{
  "num_hidden_layers": 14,
  "hidden_size": 192,
  "n_experts": 128,
  "experts_per_token": 8,
  "d_expert": 32,
  "d_shared_expert": 64,
  "hidden_act": "gelu",
  "moe_layers": [0, 1, 2, 3, 4, 5, 6, 7, 8, 9, 10, 11, 12, 13],
  "router_score": "sigmoid",
  "normalize_top_k": true,
  "routed_scale": 2.5,
  "balance_loss": 0.000392,
  "balance_bias": true,
  "init_std_router": 0.0133,
  "lr_router": 0.00105,
  "num_attention_heads": 3,
  "num_key_value_heads": 3,
  "head_dim": 64,
  "vocab_size": 15289,
  "norm": "rmsnorm",
  "norm_place": "pre",
  "norm_eps": 1e-05,
  "positions": "rope",
  "rope_theta": 10000.0,
  "rope_fraction": 1.0,
  "qk_norm": false,
  "attn_scale": 0.125,
  "tie_word_embeddings": false,
  "parallel_block": false,
  "init": "normal",
  "init_std_qkv": 0.0485,
  "init_std_o": 0.0602,
  "init_std_up": 0.0694,
  "init_std_down": 0.0694,
  "optimizer": "muon_variant",
  "learning_rate": 0.0113,
  "lr_mult_up": 1.2,
  "beta1": 0.95,
  "lr_head": 0.0103,
  "max_grad_norm": 1.0,
  "warmup_steps": 200,
  "schedule": "wsd",
  "decay_fraction": 1.0,
  "decay_shape": "linear",
  "final_lr_fraction": 0.1,
  "batch_tokens": 131072,
  "max_seq_len": 384,
  "doc_mask": true,
  "train_tokens": 527600000,
  "max_steps": 4026,
  "dataset": "wikipedia_en"
}
Below are experts of layer 5 (counted from 0) of a mixture-of-experts language model. Rows are named router (the router's row for the expert), up (a neuron's input weights, with its number) and show model dimensions 48-95. Each number is 128 + 32 x the weight over its row's rms, rounded and kept within 0 to 255.
After each expert's rows: a language model's description of what the expert responds to. This comes from a sample of Wikipedia text that the model never trained on.

# expert 49
router [142 122 132 111 177 136 152  75  98 182  88 160 134 149 131 167 140 170  74  99  95 107 137  63 173 110 162 146 120 174 126 158 143  95 121 107  67  64  89 146 100 113 157  77 185 164 129 188]
up0 [122  91 114 131 114 128 140 144 152 133 130  91 139 125 144 135  75 147  67 106 142  96 106 110 129 131 132 162  96  96  67  86 141 109 174 123 114  89 130 120  64  95 126  72 145 172 105 114]
up1 [ 91  96  80 106 123 124  81 141 158 110 101 109 127  83 179 176 140 132  81 106  70 101  75 160 183 126 142  98 122  92 168 140 200 145 126 129  37 139 112 113  71  74  90 159  88 161 178 149]
up2 [187 161  68 136 191 135 184 113 144 135  97 143 123  81  86 135 108 115 154 118 164 146 114 104 185 109 163  74 145 164 121  53 193 140 123  99 142 135 102 134 109 153 182 208 135 196 171 135]
up3 [160 149  98  95 158 112 120 126 179 104  74 161 169  85 167 114 115 113  90 144 108 113 152 163 187 105 180 111 156 136  84 150  73  90  82 180 103  91 112 165 103 133 113  99 139 161 172 125]
up4 [167 125 104 107  90 125 108  84 106 153 111 156 152 146 103 107  89 148 154 109  98 117 113 135 146 120 127 155 108 132 141 111 168  60 124  65 122 169 142 148  59 158 147  60 125 127 180 108]
up5 [152 116 163  92  99 123  82 173  89 103 147 152 115 113 130 198 124 121  96 132 139 119 189 110  80 125 146 116  89 187 136  74 138 172 109 197 149 101 134 132 103 122 123 139 157 145 130 130]
up6 [202 146 133 118 134 111 114  97  95 108 119 141  96  95 148 137 117 148 172 218 159  90 162 181  42 158 145  93 100 117 119 126 195 120 100 129 173 136 124 148  91 118 133  51 104 145 202 123]
up7 [154 142 120 117 110 139  69 115  95 138 144 169 116  78 121 124 166 109 127 149 142 100 125 152 127 156 118 158  68 127 119 120 128  62 131  95 112 119 139  55  99 121 169  78 204 123 133 129]
up8 [128 137 104 137 131 125 116  86 126 123 128 173  89  88 160 141 162 158  93 158 162  96 141 160 120 108  59 152 163  67 113 133 166 130 130  95  77 143  60 141 150  98 137 101 183 141 131 145]
It responds to: Mid-name letters and parentheses. Opening parentheses and single letters or numerals inside names and titles, such as d in Reddick, Part II, IRC.

# expert 45
router [170 135 119  89 213  76 133  82 122 126  86 129 107 131 138 125  90 171  97  99 126  98 145 116 156  78 171 173  78 124 125 125  74  88  71 104 125  91 151 113 128 102  94  90 141 104 155 150]
up0 [184  95 154 113 141 109 172 157 130 153 155  92 119 133 108 107 118 137 140  88  92 109 135  85 113 133 156 107 107 120 125 138 143 199 127  82 128 136 119  87 157 143 182 204 107 140 109 122]
up1 [114  80 104 123  80  84  68 147 189 120 166 105 182 122 135 170 124 162 113 105 120 125 128 138 189 113  44 142 117 100 143 118  93 147 111 100 142 139 179 122  98 177 139 133 141 170 108 131]
up2 [ 70 123 102 111 128 165 163  53 142 186 134 127 196 136 151  91 142 105 108 165 173  89 126 187 135 153 125 114 100 122 146 136 132 185 142  65 157  97  91  85  93 135 165  88 133 181 109 136]
up3 [147 102 122 105 198  91 172 123 142 132 129 116 163 120 100 122 128  95 124 165  95 100 136 174 166 107 158 161 134 170 116 130 123 125  82  61 134 198 114 149 124 143 121 175 107 195 110 166]
up4 [161 184  90 149 154 137 142 103  78 131 120  95 101 118 103 177 102 139 144 155 121  97 126 116 143  86 199 121 119 115 112 183 109  97 127 155 151 138 176  82  98  64 114 137  90 119 125 141]
up5 [174 151 134 106 182  94 147  92 136 149 115 168  91 101 120 155 131 130 157 147  90 226  99 168 156  70 192 129 128 155  84 189 110 171 102  61 147 140 110 124 192 167 151 130 121 173 118 116]
up6 [219 121 132 107  96 128 101 139 108 145  88 140 129 142 108  99 129 136 105 110 132 136  96 120 136 111 153  97 150 107 100  60  78  83  83  99  95  96 142 154 135 145 110  94 153 152  97  57]
up7 [110  86 150 146 181  99 143  74  59 150 112  81 122 155 177 145 111 115 118  84 148  92 167 125 162  94 121  81 103 135 129 135 191 116 124 172 102 150 173 130 105 134 174 157  83 200 131 144]
up8 [134  70  50 119 170  79 110  94 170  88 117 132 167  58 124 164 104 145 150 127  46 126 148 107 146 151 150  34 154 110 120  46 141 115  75  88 104 166 146 147 123 116 134 115 118 126 144 156]
It responds to: Digits inside numbers. Later digits inside numbers in tables, coordinates and figures, especially 0 in 0.0 or 2000, plus million and billion.

# expert 9
router [151  87 164  69 103 145 124 122 135 123 124 162 124 101 132 119 161 175 107 117 131 135  91 102 177  87 196 159 127 145 135 103 147 125  93  68 117 113  49 112 133 109 124  57 119 169 131 184]
up0 [120  98 141 121 117 159 101 106 138 157 118 151  84 100 147 167 138 209 201  90  95 132  87 131 129 129 165 123 182 142 156 129 116 145 151 101  84 163  86 126 135 122 121 107 123 127 178 111]
up1 [123 123 156 148 127 127 142  90 153 132  66  79  93 167 116 131 135  84  87 112 124 163 108 132 118  77 144 101 113 158 138 130 158 141  87 108 124 149  84 123  84 164 159 149 113  72  86 125]
up2 [128 121 184 118  73  90 136 201 137 127 198  85 152 156 117  23 136 121  94 161 128 115 144 109 159 181 148 148 138 171 183 154 211 161 101 127  68 142 112 120 141 141  97  87  73 150  93 153]
up3 [117 133 130 115 123  75  94  67 105 129 159  83 178 113 123  92 151 161  73 112  98  88 125 132 137 129 164 119 132 129 123 107 144 137 203  47  92  86 128 167 147 113 156 114 134 130 186 169]
up4 [141  76 152 141 134 147 126  83 164 138 121 102 106 135 139 130 114  89 199 127 168 141 147 145 118 123 110 148 106 118 129 125 163 142 169 161 163 153  99 119 134  69 105 154  64 175 101 166]
up5 [136 190 116 136 114 142 117 112  53 163 132 139 176 198  58  70 119 139 124  99 155  75 117  65 136 130 136 155 119 144 106 131 102 136  76  69 112 109  65 128 124 100 153 201 116 188 112 137]
up6 [172 140  73 135 155 156 135  86 131  91 151 147 119 166 108 150 142 115  88  94 158  92 176  97 129 124 157 186 178 102 131 150 130 149  48 124 106 133 187 130 180 147 108 106 157 174 160 114]
up7 [175  71 117 146 193 204  88 117 140 122 141 159  98 155 142 120 118  57 117 128 113 117 151 176 138 141 142 121 139 109 140 131  99 144  94 140 127  85 109 148 158 153  94 155 131 134 165 151]
up8 [ 84 110 127 161 193 156 154 112 107 120 119  50 130 116  57 117 134 110 182 121 127  90 163 118  98  91 145 154 122 134 130 148  91 126  91 122 176 125 144  95 149 100 179 130 155 146 114 113]
It responds to: Noun suffix endings. Word-final suffixes ending nouns, especially plural s and -ics, -ia, -ians, -idae, as in Phylogeny, worlds, ITAs, Artemisia, taxonomy lists.

# expert 12
router [169 130  84  80 196  88 138 105  85 181 102 115 107 140 101  89 112 161 123 139 178 186 132 121 194  50 145 131 101 158 141 159 123 140  89 140  82 134 128  78 154  82  97  72 147 153 183 146]
up0 [139 205 147  93 138 128 172  32  95 155  99 118 126 135  72 113  84 101 181 164 155 140 130 119 210 138 161  88 131 159 148 153 131 140 112 143 124 107 188  68 157 146 148 136 168 158 127 109]
up1 [134 166 100 138  98 109 179  49 141 155  38 174 110 121 129 177 154 118  95 146  87 134 163 147 231 103 193 127 120 160 185 141 104  99 102 107 138 150 134  77 158  90 116 148  73 177 130 130]
up2 [164 140 149 122 179 124  97  89 114 173  95 156  93 110 136 140 136 108 197 126 116 139  89 179 119 145 114 142 127 111 176 172 177 158 120 136 126 164 170 125 120  96 100  45 133 131 124 153]
up3 [141 199 130  87 167 193 153 136 118 176 110  80  87  57 111 178 152 156  82  78 132  85 136 110 137  71 119 140  96 109  86 146 162 113 119 156 112 150 109 143 147 151 115  64 192 156  93  97]
up4 [123 103  90  79 154  79 128 152 125 185 152 116 111  90 104 152 122 143 114 152 212 129  95 149 108  62 187 124 161 134 132 135 100 140 115 126  88 118  89  94 110 188 127 165  91 131 120 140]
up5 [191 123 181 154 122 102 174 125 117 184 179 173 163  95 125 167 161 159  76 110 172 135 165 120 132 143 136 130  51 123 110 212 182 140 133 137 151 115 150 168 117 140 143 151 123 107 146  79]
up6 [147 149 125 108  92 114 174 149 157 155 172 106 166  79 179 157 100 177 144 121 122 134 115  65 141  87 153 153 136  88 141  73 163 137  88 123  77 153  94 127 139 127  97 149 148  87 126  99]
up7 [ 91 141  97 124 154  75 101 108  82 109 141  89 114 154 146 140 132 148 101 150 141 162 136 118 112  57 124 139 136 133 102  84 159 134 172  71  66 129 128  98 107 140 110 146  68  98 132  77]
up8 [158 174  87 103 124 137 138 158 107 164  66 155 129 147 160 152 136 103 127 193 157 155 130 170 131  83 160  92 112 132  99 146  72 107 103 166 128 101 111  90 140 181 111 122 160 103 113  75]
It responds to: Table cells, year digits. Digits ending years and numbers inside tables and lists, plus word-final pieces before pipes or line breaks, such as Ch-um, 168-7, election.

# expert 3
router [122 127 142 133 188 116 123 164 110 131 148 120 102  98 196  99 153 167 153 132 106 147  92  89  93 131 100 167 141  96 127 127 179 134 122 100  81  72 114 162  83 127  70  83  67 159 129 137]
up0 [113  80 111  59 138 131  98 131  27 143 173 141 103 135 139 153 145 165 122  96  53  85 122 123  79 126 110  82 131 122 141 111 118 172 134 142 105  90 175 105 170 130 126 126 142 116  82 198]
up1 [140 124  66 144 163  81 157 157 148 110 140  64 139  93 152 133 111 130 160  89  91 153 141  62 103 174 101  99 101  94 135 160 125 101  95  67 113 102  72 124 148 193 156  96 136  63 133  68]
up2 [118 153  97  99  88 100 180 162 122  92  94 162 165 139 111 179 106 122 154 145 160 129 123 109 114 121 113  90 123  90 113 157 149 150  57 194 140 112 125 128 157 162 111 121 115 196 111 117]
up3 [ 88 207  92 161 189  69 111 110  99 104 125 134 165 123 115 128  92  79 160 147 167 109 121 110 161 110 123  90 125 127  96  91 144 130 142 121  79  66  85 138 145 113  72 113 105 183 141 109]
up4 [114  95 144 104 141  91 143  98 144 152 183 162  76 150 127 121 160 159  98 109  87 128  96 107 113  64 101 165 120 135 108 146 128 137 140 147 116 146  94 155 159 172  89 109  94 179 127 104]
up5 [ 98 122 134 113 126 157 125 142 128 133 170 122 107 138 145 118 109 100 217 158 170 152 183  83 143 188 110 133 160  99 134 103 149  71  58 145  92 130 166 150 160 113 133  59 116  82 131 134]
up6 [ 83  96 158  93 140 194 189  99 165 155 168 137  78 136  87 145 137 180 146 126 160  97 112 105  97  74 176 110 139 113  78 109  81 131 144 147  84 124 164  89 124 137 114 140 112 124 202  99]
up7 [103 213 110 144 120  79 156  92 140 120 129 129 139 132 158 123 195 190  48  98 106 153  79 109 122 125 141 128 127 133 158  85 162  98 104 125  52 198 125 126 123 154 195 113 127  99 132 118]
up8 [122 110 136 123 158 159  93 168 174 100 154 164 106  96 137 121  92 155 178 183 152 113 115 177 131 115 165 139  62 124 116 166 211 190 138 136  80 139  63 110 102 120  98 155 142 180 136  74]
It responds to: Short name syllables. Short pieces right after a capital letter in names and titles, such as R-all-is, M-ark, P-urn-ell, plus whole first names like Paul, Ron.

# expert 53
router [135 140  85  97 139 120 117  86 112 156 150 160  67 130 143  99 122 164 104  98 129 141 162  79 162  95 105 172 139 127  97 104 133 117  67 101 145 112 128  83  73 117 121 140 149 120 195 146]
up0 [138 119 160 187 130  89 141 122 117 104 158 137 138 102 136 118 121 149 102  47 109 132 111 140 104  81  88  74 100 179 139  96 173 154  85  89 128 108 105 164  85 151 138  93 131 144 176 132]
up1 [ 83 129 151  77 160 171 138 146 134 118 120  74 103  97  95 150  97 179 170 142 143 139 181 136 136 115 127 151 118 158 136 125  95 124 102 131 124 123 175 147 185 118 114 133 147 103 127 122]
up2 [113 112  77 102 148 125 163 132 183 116 122 102 130 144 121 163 149 196 149 165 103 140 191 126 166 138 123 124 161 118 125 129 127 113  98 116 130 120 114 152 160 143 165 154  98 132 167  95]
up3 [120 124 117 181 143 204 123 174 136 218 170 158 167 144 119  69 130 157 101 118  92 186 139 143 108 108  30 109 118 129 118 131 127 130 115 109 109 166 137 168  72  78 137 103 150 131 118 111]
up4 [150  91 114  81 137 132 124  89 140 173  99 140 136 116 142 153 114 124 122 118 131 155 119  79 154 120  96 106  88 171 226 145 149 101  91 114 154  98  96 126 131 148 132 125 127 120 141 153]
up5 [ 94 158 101 162 123 115 112 120 134 147  78 206 134 117 113 129 104 115 121 134 125 156 102 174 102 107 126 136 106 166 109 176  50 128 118  88 138 149 117 129  49 156 127 150 117 137 102  95]
up6 [145 176 175 182 107 110  97 146 109  67 111 165 127 164 163 127 138 195  94 114 132 142 127  92  98 131  71 155  59 148 103 156 134 153 137  95 116 121 134 144 114 160  76 147 108 178  62 163]
up7 [108  83 201 133 105  88  57 157 187 153 159 158 140 142 136 151 106 133 139 130 102 169 126  87 151 148 134 145 168 107 222 135 107 174 144  87 137 115 120 170 138 146 114 129  67 174 125 154]
up8 [ 81 132 124 125 132 102 139 128 166 114 113  82 122 184 136 105 137 110  90 137  79 159 106 136  90 183  91 148 112 128  88 125 122  97  95 119 104 115 128  71 144 146 155  78  71 127 126 123]
It responds to: Foreign word endings. Word endings and syllables in non-English names and words, such as seine, Seine, Dunne, nationale, plus inter- prefixes and CJK characters.